Experts of a small language model.
Size: vocabulary 32000, 55M parameters.
Experts: 80 experts in each of 8 layers, 64 xIELU neurons an expert, 8 picks a token, a softmax router.
Training: a variant of Adam for the experts, 11674 steps.
Below are experts of layer 6 (counted from 0) of a mixture-of-experts language model. Rows are named router (the router's row for the expert), up (a neuron's input weights, with its number) and show model dimensions 0-79. Each number is 128 + 24 x the weight over its row's rms, rounded and kept within 0 to 255.
After each expert's rows: "comes after" lists some tokens at least twice as common just before its tokens as in all text. This comes from a sample of Wikipedia text that the model never trained on. Tokens count by the router's weight.

# expert 6
router [171 121 103 113 148 148 125 155 120 143 174 128 125 150 143 141 148 126 165 135 123 128 148 105 151 162 127 100 154 130 144 137 123 120 111  83 155 141  93 131 150 176 145 175 136 155 155  98 141  81  97 161 103 142 140 123 119 145 142 105 122 119 104  80 188 118 140 116 103  93 107 149 126 115 111 164 148 177 159 156]
up0 [143 119 125 135 121  64 102 145 138 187 105 134 147  99 113 155 124  94 131 117 136 171 121 132  98 104  86 130 127 166 134 137 135 142 163 133 106 198 144 104 167 134 131 170  95  86 113 143 108 130 148 140 103 119 141 130 157 148 136 119 124 164 114 128 101 168 113 130 150 113 137 122 146 169 115 127 123 114 122 161]
up1 [129 117  75  78 144 121  98 136 124 124 111 115 124 107 113 164 150 122 114 110 104 177 129 119 146 143 117 142 151 112 153 158 118 113 133 131 104 166 133 149  97 168 104 150 171 112 118  89 142 126 165 125 134 118 114 151  95 170 168 103 122 120 147 103 166 106 108 143 131 130 154 105 154 126 148  88 104 143  96 124]
up2 [120 111 151 159 161  84 161 136 122 103 101 133 145 124  99 135 101 139 138 113 132 183 110  95 133 122 114 115 136 149 126 135 181 109 130 116  98 143 138  99 115 114 124 149 103 176 139 123 124 127 143 129  94 140 137 124 136 121 109 136 193 150 113  97  94 145  80 144 133 120 151 158 147 138 105 179 144 102 162  99]
up3 [ 82 147  96 140 169 118 125 103 134 144 138 134 142 119 144 116 144 117 134  76 183 121 127 171 130 141 111 133 132 161 141 140 157 131 133 127 103 117 142 180 136 131 186 112  93 118  89 142 145 120 153 143 195 146 133 175 144  98 139 128 135 102 138 113 138 116 120 101  91 113 155 119 107 134 125 109 139 130 111 132]
up4 [132  75 159  95 143 155 104 119  90 104 124  97 138 126 121 141 118 144 117 143 115 148  95  98 129 112 117 124 134 146 119 118 117  87 125 135 172 150  74 116  92 150 107  99 118 157 140 166 117 164 121 148 111 152 114 170 145 154 137 169 134 138 101 168 122 149 129 120 110 130 174 100 143 128 102 138 166 129 129 115]
up5 [128 132 122 135 132 140 138 145 118 116 131 176 179 104 103 131 143 140 126  96 162 144 139 139 135 166 136 163 108 129  98 156 156  82 147 117 177 119  92 108  88 164 146 136  91 131 124 112 162 119 139 146 138 135 131 101 116 133 176 116  91 130  59 139 127  93 125 125 132 140 150 103 133 118 139 134 137 146 112  98]
comes after: "\n", ")", " is", " km", " with", " %"

# expert 30
router [104 141 140 131  97 143 152 146 133 127 124  87 156 130  89 138 157 136 131 116 183 124  89  65 113 123 123 168  79  89 123 163 158 125 144 141 163 132 132  96 170 154  76 139 126 116 117 103 136 136 105 149 135 112 126 100 142  80 133 120 126 148 159 149 121  81 140 142 139 128 118 134  88 150 134 130 138 134 115 126]
up0 [ 94 128 103 163 164 167 141 133 108 136 125 123 132 115 146 148 129 129  95 154 116 135 169 116 115 117 135 136 134  90 121  97 129 137 116 111 123 181  82 146 115 132 139 123 134 136  82 147 128 135 138 152 159 144 148 126 130 153 117 129 146 133 119 158 148 133  93  75 135 182 146 109  69 103 119 146 104 130 125 124]
up1 [111 122 129 123 171  99 115 142 123 124 143 139 123 112 133 118  96 154 124 144 156 181 154 141 143 143 149 131 118 119 147 119 147 128 100  94 114 181 139 139 118 119 113 157  99 139  87 132 120 149 178 143 138 164 118 139  95 109 162  63 118 128 120  94 151 164 132 159 129 110  89 136 115 182 166 143 174  60 108 146]
up2 [134 144 151 140 127 163 124 120 152 119 137  84  90 132 119 163 164 123 141 123  90 107 138 120 125 158 132  84  80 129 154 152 133 136  76 121 144 147 122  92 138 137 155 133 108 151 134 176 114 146 135  85 107 159 166 112 137 119 138 104 132 152 108 113  85 119  82 132 120 116 136 163  91 107 129  78 121 112 125 120]
up3 [144 116  89  95 140  58  67 178 160 125 137 145 170  85 121 148 133 137 138 152 113 164 112 176 131 103  86  93 150 105 146 138 121 148 136 145 128 108  93  98 188 155 172 142  89 140  97 107 104 116 126  81 129 128 105 173 128 142 151  97  98 102 138 119 103  99 120 155 143 155 166 144 123 148  99 140 128 123 138 108]
up4 [110  97 155 107 128  91 187 138 138 130  82 120 145 145  97 159 112 119 147  83 109 152 124 141  97 129 149 161 110 179 150  96 135 107 153 119 123 136 135 181  96 137  98 149 100 133  68 135 151 128 175 111 130  83 141 159  83 104 143 131 130 151 175 154 139  85 114 108 146 116 157 109 114 131  79 105 125 111 122 145]
up5 [116 152 105 151 130 121 139  99 118 113 143 145 141 136 109 135 115 133 137 122 103 153 174 123  79 121 131  86  91 137 123  78 122 117  96 104 125 129 143 118 135 147 144 101 131 126 122  98 108 107 140 107 103 155 128 149 118 113 113 127 136 120 151 114 118 139  77 141 134 140 108 129 157 107 173  73 130 172 129 113]
comes after: " |", "|", ";", ")", " (", " Y"

# expert 17
router [121 139  95 127 126 153 146 113 102 137 142 137 111 128 117 123 116 122 160 102 115  94 170 145 110  70 150  77 123 131  85 169  82 112 137 136 166 110 111  94 126 114 148  81 163 166 167 132 103 141 159 171 152 149 127 112  79 126 117 103 138 119 134 160 136 135 107 133 121 115 164  85 121 145 155 150 134  92 152 118]
up0 [ 76 140 124 145 103 128 155 141 136 163 133 139 146 116 142 131 137 134 152 122 161 140  87  81 104 169 165 141 128  95 120  78  87 155  87 149 127 189 125 141 115 161 115  96 124 120 115 151 157 120 158 134 105  86 128  99 124 172 188 133 148 156 105 165  92 125 142  97 123 116 143 137 103 135 140 119 103 133  74  76]
up1 [ 92 147 105 109  84 164 137 166  84 120  96 138 127 163 110 108  72 155 136 115  93 130 111 108 110 103 143 136 137 179 145 124 138 165 150 165 124 161 120 106  92 134 133 104 119 158 105 123  81 142  93 145 105  89 107 125 145 160  92 149 164 148  99 107 113 120  94 128 110 121 103 132 154 110 158 145 102 124 125 148]
up2 [121 114 116 124 130 137  97 122 108  95 111 110 169 142  78 111 101 135 143 106 149 146 156 155 124 121 100 114 120 125 124 157 160 125 137 160 153 102 123  92 161 130 108 128 124 113 155  99 121 139 147  81 129 174  75 101 125 159 138 163 108 150 107 111 157  97 117  96 112 119  99 128 128 158  96  89 153 148 103  74]
up3 [135  67 131 135 146 136 100 160 150 103 113 151 149  94  98 105 160 110 146 133 136  93 145 116 145 110 140 128 126 151 125 135 113 126 118 116  77 118 127  66 136  69 132 138 119 120 111  92 168  94 135 152 112 172 125  99  84 128 152 116 153  98 100 122 131 100 122 122 123 165 157 176 118 150 143 148 103 135 141 141]
up4 [130 110 131 106 134 148 111 111 113 130 118 131 135  96 134 113 137 105 105 155 151 106 123 127 139  86 137 138 121 138 162 136 125 103 127 144  79 154 127  97 136 128 111 137  64 137 120 123  99 133 154 143 158 129 139 154 104 118 117 101 118 102 114 125 148 176 116 119 140 128  98  75 162 180 167  92 142 126  95 113]
up5 [122 132 140 162 144 132 130 133 136 124 121 136 155  97 150 133 126 101 126 158 131 118 105 150 139 159 148 152 103  98 139 141 106 116 144 103 123 120 115 132 118 133  90 107 141 115  93 147 166 144 164 113 108 103 152 131 176 137 115  85 166 176 128 115 127 135 111 139 132 114 152 116  94 128 109 108 118  89 129 117]
comes after: " of", " in", " at", "'", " the", " to"

# expert 73
router [136 153 128 117 119 110 131 135 131 132 147  81  95 115 131  92 161 119 137 115 143  87 130 107 138 132 134 114 154 127 127 127 104 130 108 134 110 120 118 128 133 113  95 152 128 120 157 121 121 157 115 103 140 143  97 121 170 124 102 141 131 131 122 163 132 145 144 109 143  81 149 116 122 181 128 171  93 124 116 151]
up0 [ 93 104 102  91 128 116 119 119 135 127 122 157 174 113 155 130 130 128 138 151  96 135 137  98 142  79 109 149  75 128 158 128 101 103 121 121 127 139 107 129 111  84 115 141 129 130 125 155  94 106 119 105 117 152 140 106  83 114 142 143 162 157 116 175 116  95 147 143 180 107  87  93 141 113 108 104 102 110 116 129]
up1 [ 94 131 111 127 116 101 171 109 124 123 166  79 155 128 152 142 128 119 193 119 125 149 109 143 115 122 138 144 129  98 139 149 164  94 104 117  83 116 112 122 104 162 119 161 117 145 154 119 148 123 140 129 160 122  68 140 140 102 128 160 146 125 116 147 136 178  96 133  79 143 104 116 129 118 150 137 173 132 161 128]
up2 [145 132 142 123 131 199 154 104 141 156 127 117 117 136 121 122 150 142 115 155 104 131 146 142 119  97 136 120 155 133 136  99 146 129  91  70 123  72 122 123 127 123 128 120 110 128 178 141 103  91 136 148 125 141 111 153 144 125 102 106 119 156  96 134 142 158 120 119 164 132 148 163 152 132 142 119 145 160 122  58]
up3 [ 61  99 142 132 112 102 138 141 108 121 149 126 124 108 192 164  84 117 117 120 141 130 129 115 107 113 163 117 174 129 148 131 134 101 116 126 116 188 141 135 174 127 144 139 138 114 104 101 114 114 118 128 133 102 132  93 172 113 151 169 137 145 150 105 104 125 173 167  97 162 134 129 117 123 146 129 102 143  92 145]
up4 [140 154 121 148 146 181 133 129 134 125 117 132 124 117 135 138 120  98 128 121 150 157  54 131 107 132 129 110 159  89 141  99 121 150 126 128 116 129 132 141 135  79 104 128 161 152 100  92 101 112 170 125 161  87 114 132 112 104  92 175  93 118 126 116  95 112 136 171 130  97  91 118 158 145  93 104 138 120 107 104]
up5 [128 109 136 110 129 154  89 101 104 112 118 118 140 140 181 123 102 120 152 165 139 134 132 109  76 170 122 186 132 130 127 118 144  83 126 127 119 148 116 116 150 108  66 102 139 118 161 117 118 153 132 103 171 167 132  79 126 116 118 144 140 110 119  95 122 130 102 138 130 144 137  96 138 121 148 127 150 160  95 129]
comes after: " |", ";", ":", "/", " x", " —"

# expert 68
router [116 127 134 155 116  90 100  95 163 134 188 145 172 104 104 145 128 117 105 138 119 132 129 100 134 140  90 138 106 124 108 109 123 120 172 113 137 126 148 139 108 164 158  94 107 119 127 108 156 132 133 161 155 117 123 119 149 168 115 139 112 106 119 108 116 145 118 118 127 105 148 117 114  84 147 171 148 167 144  71]
up0 [111 132 120 158 109 130 116 122 152 124 113 141 121 112 139 122 147 100 150 144 130 176 176 148  98  90 143 163 133 151 165 177 126 158 135 109 128 142 118 133 169  54 132 133 157 146 158  95 159  83  74 128 129 116  91 136 132 155 156 124 151 105 117 124  76 140 153 115 133 149 139 134 135 104 141  83 135 108 163 146]
up1 [118  93 134 113  82 150 108 150 136 117 140 165 168  98 114 130 158 139 157 145 145 150 153 170 123 125 170 130 108 117 127 157 113 140 121 159 137 133 110 157 188 141 136 124 136 113 123 115 138 155 159 128 129 102 164 124 156 134 113 160 123 127 164 166 115 127 179 104 121 138 146 146  71 125 118 159 122 117 115 151]
up2 [117 156 159 115 119 114 138  92 159 123  83 134 111 141 138 174  76 121 118 129 160 164  94 130 136 107 102 151 118 159 158 131 161 128 127 157 134 150 144 112  67 128 149 113 144 163 148 153 141 151  94  87 149 142 141  78 134 144 106 125 135 123  98 155  98 124 146 156 157 101 127 136 159  97 144 134 141  78 111 140]
up3 [105 149 112 122 123  99  97  95  91 110 109 124 116 139 100 103 131 122  88 159 109 138 113  94 170 142 124 150 134 124 134 110 159 103 139 155 165 153 109 111 118 144 147  86 164 106 139 185 110 137 165 142 113  90 104  82 114 128 123 127 102 118 114 132 136  88 134 159 110 161 117  85 139 127 116 121 153 134 124 121]
up4 [101 120 157 129 124 169 120 123 130 148 138  93 114 118 135 143 104  94 151 138  92 123 118  97 144  71 102  98 118 105 107 144 163  87 149 137  97 152 120 103  90 132 110 118 105 166  98 140  89 106 104 182 130 124  65 136 117 128  74 121 125 154 126 182 137 131 140 124 139 147  66 150 135 156 170  92 101 130 146 115]
up5 [143 105 123 100 112  92 157  74 142 124 115 127 115 126 112  82  84 113 110 156  81 105 168 157 106 141 150 153 103 140 156 110 128 107 101 166  81 128 118  89 114 161 129 105  83 111 117  96 129 140 126 145 134 115 135 143 150 120 114 108  79 110 107  97 158 106 121  92 159 134  91  92 160 103 116 126 137  91 136  99]
comes after: "\n", " and", " a", " as", " was", " became"

# expert 45
router [107 157 107 143 121 165 104 141 159 127 163 155  96 139 142 158 156 143 154 149  98 170 149 150 136 139 140 101 112 130 132 128 133  91 117 131 165 163 133 129 141 175 141 171  96 155 130 125 176 131 130 156 129 108 133 127 135 135 120 119 125  86 111 158 138 142 126 135 134 124 146 101 101  97 133 117 148 117 156 128]
up0 [123 129 163 143 135 121 128 136 123 105  73 143 148 110 124 129 136  98 162 120 137 136 107 114 165 115 103 146 177  87 133 147  91  90 161 133 119 153 126 139 138 122 121  86 108 112 119 110  84 106 105 163 137 138 124 173 139 114 103 148 153 119  99 138 143 107 171 144 140 157 111 138 151 126  85 125 139 113 117  65]
up1 [140 113  96  97 114 156 156  88 123 157 116 140 157 104 140 131 121 132 139 143 167 147 161 134 120 130 131 126 116  89 101 122 138 111 128  86 115 104  84  88  95 149 122 143 134 120 160  88 143 150 118 141 104 101 131  97 139 138 129 100  91 116 117 104 126 114 161 124 112 110 136 120 131  68 129 176 107 158  97 104]
up2 [147 118 150 132 109 117 147 116 165  95  95  98 148 115 122 130 122 182 156 106 142 112 160 117  92 141 119 137 154 169 140 136 110 119 130 130 116 118 138 137 138 130 140 144 160 143 119 102 147 148 157 153 130 132  86 150 116  59 144 160 117 149 112 118 135 134 146 106 120 140 138 177 137 152 152 122 108 110 130  98]
up3 [108 127  69 144  98 135 122 140 104 158 159 154 164 127 126 118  96 163 140 110 104 115 118 133 140 140 131 149 100 106 128 135 128 112 139 166 106 107 126 123 133 154 122 114 101 153 142 113 138 137 115 148 103 137 168 150 122  90 104 111 128 139 159 113 152 105 158 153 145 173 150 135 154 116 134 122 114 153 118 160]
up4 [127 139  81 135 124 114 197 162 131 108  60  88 109 145 156 137 128 133 159 135 152 146 152 146 123  99 144 160 129 111  77 114 151  87 107 117 133 171 105 163 100 112 120 165 102 111 150 120  92 111 109 114 133 144 134  82 159 101 128 122 134 119 112 127 133 144  48 150 127 124 138 163  81 147 112 141 169  93 112 136]
up5 [ 91 144  79 159 142 119 150 158 117 119 126 123 150 106 143 144 140 107 167 115 142 100 152 144 127 163 142 114  97 159 195 112 116 105 145 128 161 119  96 110 103 139 143 130 130 135 161 140  92 136 140 132 162 115  87 161 101 131 115 143 108 127 141 117 135 142 138 162 130 138 146 141 145 106 129 133 108 130 135 129]
comes after: "\n", ")", " ", " Year", " Team", " Date"

# expert 14
router [104 124  79 101 122 113  97 110 148 133 147 130 124 101  93 168 143 136 109 169 106 114 114 121 131 122 118 138  96 127 138 175 103 146 105 118 131 112 162 125 117 104 148 163 133 162 130  99 152 110  99 135  93 155 151 133 153 109 190 123 162 123 117 121 161 171 160 123 142 125 149 150  76 136 116 155 151 126 121 150]
up0 [133 132 153 159 133 149 127 181 119 132 138 154 130 117 140 115 118 124 124 147 126 102 158 185 106 109 113 142 159 109 115 110 107 115 161 161 119 151 113 119 119 122 138 152 141 113 129 152 138 122  92 158 152 124 111  84 109 158 137 134 152 122 114  80 151 176 102  99 105 147 142 192 124 128 143 154 128 113 145 151]
up1 [147 100 108 164 139 132 135  62 159 123 138 138 160 157 150 113 143 152 121  90 133 125 140 106 120 126 120 130 105 127 142 151 108 102 104 150 142 123 126 123 108 152 118 123 112 130 113 145 108 127 178 127 100  98 103 118  81 116  98 142 137 138 123 187 153 123 152 123 106 162 128 139 151 115 134 128 139 125 119 147]
up2 [116  65 122 151 140 138  74  96 142 106 133 180 175 108 167  93 134 128 160 115 100 171 148 135 127 163  86 146 111 143 145 124 101 104 140 138 131 152 114 140  93 128  96 102 105 136 125 114 123 133 163 130 138 122 133 127 179 108 118 121  75 117  56 147  93 122 110 167  88 134 140 153 161 100 125 142 127 115 118 124]
up3 [175 135 109 122 130 123 113 138 125 179 135  93  63 155 146 144 139 119 155 116 155 130 105 155  59 154 148 136 127 108 151 136 163 160 124 147 140 129 114 155 109 120 113 119 143 124 108 117 115  87  91 139 116 133 138  94 127 170  92 119 159 173 127 112 169 155 131 150 172 108 101 138 104 135 117 129 131 150 128 128]
up4 [123 117 130 118 123 168 106 123 157 107 136 109 133 115  89 145 108 113 159 107 151 107 112 157 131  78 135 132 146  87 110 111 108 113 129 119 144 151 138 153 109 132 140 112 130 138  95 134 135 164 104 118 119 163 134 110 147 106 151 162 104 142  86 134 152 149 113 113 132 142  91 114 130 147 139 124 145 119  99 113]
up5 [151 105  84 115 161 126 136 132 135 134 129 113 140 131 104 124 150 114 174 109 101 137  81 149 144 111 170 111  69 112 143 124 106  82 134 173 131 108 130 101 117 165 149 130 116 144 132 133 110 141 123 143  95  75 121  90 102 104 125  94 146 127 136 108 137 128 111 144 148 133  78 127 128 140 170 107 149 137 107 131]
comes after: " ", " 0", ")", " 1", " 2", " 3"

# expert 19
router [119 103  95 156  98 110 130 167  94 151 194 129 111 122 126 163 132  98 149 142 166  96 140 145 172 153  74 124 132 166 157 166 131 116  83 125 154 118 162 133 149  93 128 120 123 138 138 144 145 121 137 134 105 129 149 171 141 122 181 153 164 125 130 132 105 144 110  73 123 121 142 136 116 142 110 152 107  90 137 103]
up0 [116 141 115 114  96 158 118 142 142 167 132  36 128 107  99 142 138 113 154 122 129 164 150 153 134  94 134  86 136 154 148 120 180 130 111 126 116 127 117 111 145 123 131 139 129 116 148 181 136 128 146 172 134 132 166 141 177 103 146 132 146  92 117 114 203 108 151  68 127  96 117 155 106 164 114  94 175 134 106 131]
up1 [ 90 106 153 125 172 134 110 117 146 112 119 142 143 118 135 115 160 114 128 142 130 145  46 141 146 135 137 112  95 155 134 111 146 155 163 149  91 114 116 149 110 134 174 137 142 125 117 118 123 102 139 116 181 133 145 139 136 133 146 130 138 121 121 138 164 119 133 145  71 144 180 107  95 155 133 118 176 132  95 144]
up2 [104 112 152 115 161 144 160 124 127 113 146 111 137 102 133 174 146 151 119 100 114 112 101  57 105 118 106 116 149  90 123 135 164  93 112 110  95 151 110 110 132 102 136 107  94 110 138 136 118 116 160 135 138 125 127 137 126 111 143 146 122 120  71 148 133 148 131 147  73 145 157 123 151 120 135 143 120 135 126 107]
up3 [100  70 162  93 169 109 153  97 148 138 110 112 124 135 102  98 173  87 139 116 131  93 106 137 100 103  98 121 147 175 107 110 134 117 115 152 149 108 101 123 133 138 154 100 151 124 146 118 133 113 118 111 174 143  82 145 179 102 172 152 114  91 131 107 120 125 141 115 127 128 148 167  77 132 132  73 100 129 133 104]
up4 [132 153 154 151 103 137 100 160 127 185 109 113 140 114 174 136 106 135  80 137 119 144  99  75  71 143 123 136 124 127 142 100 143  93  98 132  82 118 122 136 131 113 107 123 150 160 152 110 130 127 137 114 116 120  83 118  86 165 119 128 169 146 127 125 115 132 136 131 175 102 118 129 144 158 124 103 124 141 102 149]
up5 [132 154 116 131 144 132 143 146 147 101 107 105 146 156 143 115 110 135 134 154 157 140 115 124  93 135 124 123 127 119  99  93 161 123 167 125 130 113 123 116 154 159 102 128 131 125 183 153 128 126 174 114 133 117 137 138  99 136  98 104 139 127 148  79 144 124  87 117 118 100 155 136 137 105  89 128 111 128 113 164]
comes after: "\n", " ", " Genus", "\"", " Synonyms", "Note"

# expert 70
router [121 157 131 112 121 130 133 153 107  99 154 159 111 120 166 129 133 152 123 156 163 130 157 126 174 130 139 112 117 118 140 181 150 140 133 107 130 143 139  81  80 132 158 176 144 145  95 110 177 108 115 139 149 164 177 105 153 126 153 133 122 104 158 138 120 111 126 160  92 110 139 107 104  96 101 158 157 117 130 130]
up0 [132 132 146 112 143 171 160 172 128 126 147 187 109 124 137 146 129 155 133 160 146 150 103 120 145  74 137 153 139 107 102 135 132 100 144 146 141 136 103 105 142 143 124 163 119 126  71 160 136 149 131 101  88 103 129 125 126 138 146  92 132 118 131  59 111  85  72 130 148 134 160 141 184 133  90 103 132 135 128 148]
up1 [114 124  96 175 130 148 120  96 118 143  90 130 177 133 139 167 103 109 129 156 156 130 114 136  93 138 160  77 121  87 106 166 126 118 109 143 148 113  95 134 102 103 143 160 137 145 109 120 107 169 107 121 129 135 133  81  94 129 123 150 111  97 164  98 126 131 141 146 137 111  95  78 120 157 133 124 165 151 104 134]
up2 [136  80 134 129 186 152  97 132 151 127 127 113 124 160 176 137 149 157 138 189 169 117 139 107 136 140 131 153 118 133 104 139 110 125 122 145 153 165 136 134  96 167 155 138 149  85 115 185 143 157 101 122 140 119 165  96 154 151 110 159 131 120  60 147  79 118 105 141 140 144 131  79 172 118 104 171 140 155 152 114]
up3 [102 109 160 129 109  97  78  96 116 100  95 149 142 116  94 137 106 146 128 107 128 150 125 112  89 118 139 128 151 131  83 168 117 136 125 125 120 144 162 136  94 109 160 155 119 150 136 118 123 107 127 103 111 116 158 130 111 151 107  96 107 124  84 142 169 153 135 131 133 155 128 154 157 115 153 145 123  78 130  94]
up4 [109 128 152 160 164  70 107 128 140 124 154 145 209 147 126 131 109 115 162 165 134 144  98 116 140 132  91 109  71 131 146 150 107 135 113 118 164 144 105  99 120  99 138 118 115 110 124 140 121 143 121 144 112 119 133 165 131 151 128 173  97 136 142 129 150 149 141 109 123 158 158 171 118 134 137 146 146 118  66 153]
up5 [171 110 133 120 154 133 175  76  91 136 120  69 103 134 106 155 129  96 145  92  84 115 129 189  88 133 119 155 119 149 130 145 126 106 104 121 129  98 111 119 157 159 160 127 142 142 152 108 124 129 136  96 169 125 144 129 163 165 172  86 117 120 165 123 132  93 133 156 119 154 158 144 121 160 135 114 120 113  98 116]
comes after: " |", "|", ";", " USA", "\"", " by"

# expert 1
router [140 168  87 109 141 124 139  91  98 127 152  55  90 139 125  96 135 119 136 128 113 127 148 132  93 137 153  81 141 151 110 165 133  92 117  79 169 107 111 107 149 127 113 128 166 166 137 123 129 165  91 156 173 153 156 113 114 156 123 146 156 113 142 159 152 111 100 155  74 104 154  95 107 153 128  76 149 121 167 125]
up0 [141  71 165 138 151 138 104 122 140 153 103 145 125 104 135 146 163 141 108 105 130 135 161 103 132 119 143 115 135 151 114 111 154 141 132 120 125 141 113 163 137 113  92 137  93 175 104 120 110 145 134  94 145 173 119 139  92 164 167 172 128 167 111 107 122 196 162 119 123 152 129  95 109 101 151 154 127 141 138 121]
up1 [ 94 141  99 112 106 113 148 131 148 121 149 126 160 154 107 151 150 121 131 111 142  97 131 140  98 124 113 130 145 113 102 155  95 127 106 144 133 158 108  86 121 163 130 137  96 139 137 116 156 130 142 113 165 126 156 137 130 101  84 144 152 142 134 128 149 139 149 116 156 120  99 106  94 102 154 120 144 114 115 171]
up2 [163  86 104 103 118 114 124 151 132 122  81 128 116 178 155 111 105 138 165 149 146 172 111 135 193 142 128 199 142 139  85 125 158 180 121 142 136 132 120 110  91  96  82 172 144 163  94 132 131 125 171 148 118 117 144 130 113 134 115 126 153 141  99  96 171 116  91 142 149 107 135  90 132 135 146 135 126 134 121  90]
up3 [154 139 101 112 127 139 131 126 138 132 145 110 124 134 146 151 118 170 174 139  81 103  66 139 126 154 132 145 104 138 113 153 146 150 145 137 145 140 151  93 108  93  64 115 152 133 103 101 148 121 114 128 130 147 146 141 127 136 140 124 133 137 135 140  64 191 124 183 132 129 133 131 152 141 126 157 108 102  92 169]
up4 [109  91 159 124 153 146 125 107 135 113 119 114 141 140 112 138 127 150 115 166 115 147 104 138 126 109 135 148  89 161 110 142 143  97 150 141  95 140 129 125 128 110 139 126 127 148  92 118 110 145 132 142 122 130 157 128 144 130  91  87  96 130 145 133 105 127 129 139 139 109 119 117 153  84 127 117 106 108 131 124]
up5 [134 151  84 107 148 163 120 118 125 144  82 152 151 148 115 109 130 169 151 107  85 174 155 120 115 130 110 108 135 116 147 179  97 126 125 134 136 134 129 122 145 163 157 123 103 140 134 119 121 113 146 136 131 125 151 204 135 114 130 170  98 110 139 129 121 167 137 135 121 103 168 155 167  98 130 175 154 112 111 126]
comes after: " of", "'", " in", ".", " for", " to"

# expert 8
router [138 138 113 115 104 123  98 136 146 131 146 108  78 132 125 149 138 106 139 139 117 119 154  79 146 120 114 136 136  99 123 118 164 133 183  73 182 145 136 135 120  74 110 115 127 112 134 152 157 155 174 147 108 177 104  76 139 106 126 142  95 138 120 153 152 132 153  73 136 100 142 185 105 135 133 132 162 110 116  62]
up0 [119 121 117 112 150 137 134 113 129 158 159 139 118 128 154 130 132 127 132  94  98 130 127 162 127 130 161 125  75 167 117  97 136 139 155 103 118 114 131  84  65 160 115 116 122 119 129  80 109 137 175 139  85 152 116 157 148 148 154 139 130 138 154 178 120  93 146 144  91 117 185 129  92 118 138 129 126 138 135 110]
up1 [121  68 106 120 160  89 123 141 180 163 136  89 110  77 134 157  94 140 134  89  59 129 112 122 126 107 151 168 141 140 124 140 127 120  92 104 187 129 101 120  88 137 126 112 115 152  90 148 125 169 128  75 140 138 104 132 130 135 112 131 118 151 139 143 156  80 104 123 167 164 115 104 161 142 152 157 133  96  50 150]
up2 [154 107 107 141 123 107 137  82 163 132 162 125 129 132 134 127 129 119 117 146 129 113 145 137 109 147 136 165 103 112 156 117 152 118 135  94 122  99 116 189 183  95  94 137 124 136 163 131 155 130 141 133 166 130 136 130 135 135  86 111 160 110 215  97 150 112 150 111 138 137  91 131 128 124 133  99 106 133 135 141]
up3 [133 141 122 153 144 125 119  92 143 155 173  99 107  94 104 125 147 125 155 112 139 123 156 125 164 159 116 134 127 141 146 109 109 138 115  99 118 109  89  90 130  99 154 133 116 122 143 113 125 101 155 140 132 161 108 158 121  94 143  97 160 141  85 139 186 164 161 151 122 162 122  98 170 110 181 115 181 110  53 126]
up4 [132 105 115 132 144 133 177  86 132 108 112 127 109 170 143 147 118  73 110 122  93 116  94 108 148 140 106 139 166 191 140 120 152 129 142 131 120 155 107 148 133 159 146 106 123 102 142 127 101 108 132 129 121 114 117 183 116 108 127 147 160 125 115 140 132 138 104  87 105  79 118 111 106 121 151  96 104 129 119 131]
up5 [150 108  79  98 116 201 130 126 148 122 137 115 124 111 149  96 119 133 171 174 153 147 124 102 147 180 127 155 148 142 115 148 157 116 113 114 160 127  78 135  98 127  95 185  88 138 161 117 110 100 116 125  91 130 105  72  85 136 128 137 129 170  83 104 150 143 115 127  92 137 170 110 150 138 148 111 141 189 114 109]
comes after: " |", "\n", " (", " ", " 1", ":"

# expert 43
router [122 141 114 109 150  99 171 118 156 117 178 117 140 142 103 155 105 161 116  98 158  99 152 113 134 107 161 131 144 118 191 134 112 155 120  67 154 121 133 140 133 121 100 143 136 132 111  99 148  84 122 112 137 108 101 133 149 122 120 141 107 143  98 128 163 124 158 126 162 125 119 144 172 119 106 149 146 122 133 118]
up0 [124  97 143  76 150 128 129 110 171 183  78 108 161 130 119 127  97 144 179 151 103  98 166 201 138 127 118 160 135 136 106 118 120 153 107 140 136 155 115 139 144 143 115 136 132 144 118 100 139 100 108 152 137 130 152  93 138 127 142 124 149 116  97 151 114 139 133 129 122  92 139 103 103 120  88 109 136 126 118 133]
up1 [127 134 110 132 146  83 156 132 140 119 128 135 176 127 102 173  98 155 105 119 159 153  81 137 121 101 153 139 134 137 124 136 118 151 165 126 120  99 122 127 107 120 153 137 131  68 116 134 142  98 120 123 156 144 133 128 107  99 130 118 104 132 122 142 144 115 147 123 110 136 146 175 116 142 124 116 169 137 126 107]
up2 [163 155 162 138 109 121 118 132 141  96 136 141 118 124 113 153  92 107 121 118 158 119 133 118 145 131 122 164 113 176 160 112 148 129 160 125 149 125 100  92 157  73 117 131 161 149 137 169 112  89  84 119  94  94 103 102 112 153 108 152 138 160 103 106 118 124 157 132 175 133 121 112 152 113 131 120 143 148 107 102]
up3 [139 112 136 150 123 151 145 144 102 116  96 125 125 127 146 160  83 160 143  89 139 161  70 137 161  92 116 152 136 169 145 111  96 142  76 147 159 109 141 142 106 132 100 105  81 102 119 114 141 189 103 126 131 162 137 168 108 137 148 135 171 178 109  93 157 131  88 101 175 113 132 128 161 137 143 143 130 140  88 131]
up4 [152 158  95 136 117 116 102 140 128  88 116 125 153 124  95 162 145 137 140 141 149 125  95 150 134 141 127 135 120 129 149 131 138 134  98 157 159  80 135 112  93 159 126 133 131 102 112 161 142 104 147 117 143 122 139  96 118 108 101 152 109 120 162 145  88 101 160 135  97 127  72 178 158 118 122  90 120 131 150  99]
up5 [157 120 130 123 154  97 144 103 109  88 168 132 112 132 131 119 118 164 133 132 150 100 151 104 134 160 124 154 158 151 180 155 155 144 122 124 130 102 136 145 171 134 113 133 115 110 141 117 122 137 119 138 109 155 109 103 118 125 162 117 153 135  85 131 132 108 124 103 155 122 184 121 124 190  94 116  89 128 153 159]
comes after: ")", "\n", " 3", " 4", " 2", " Total"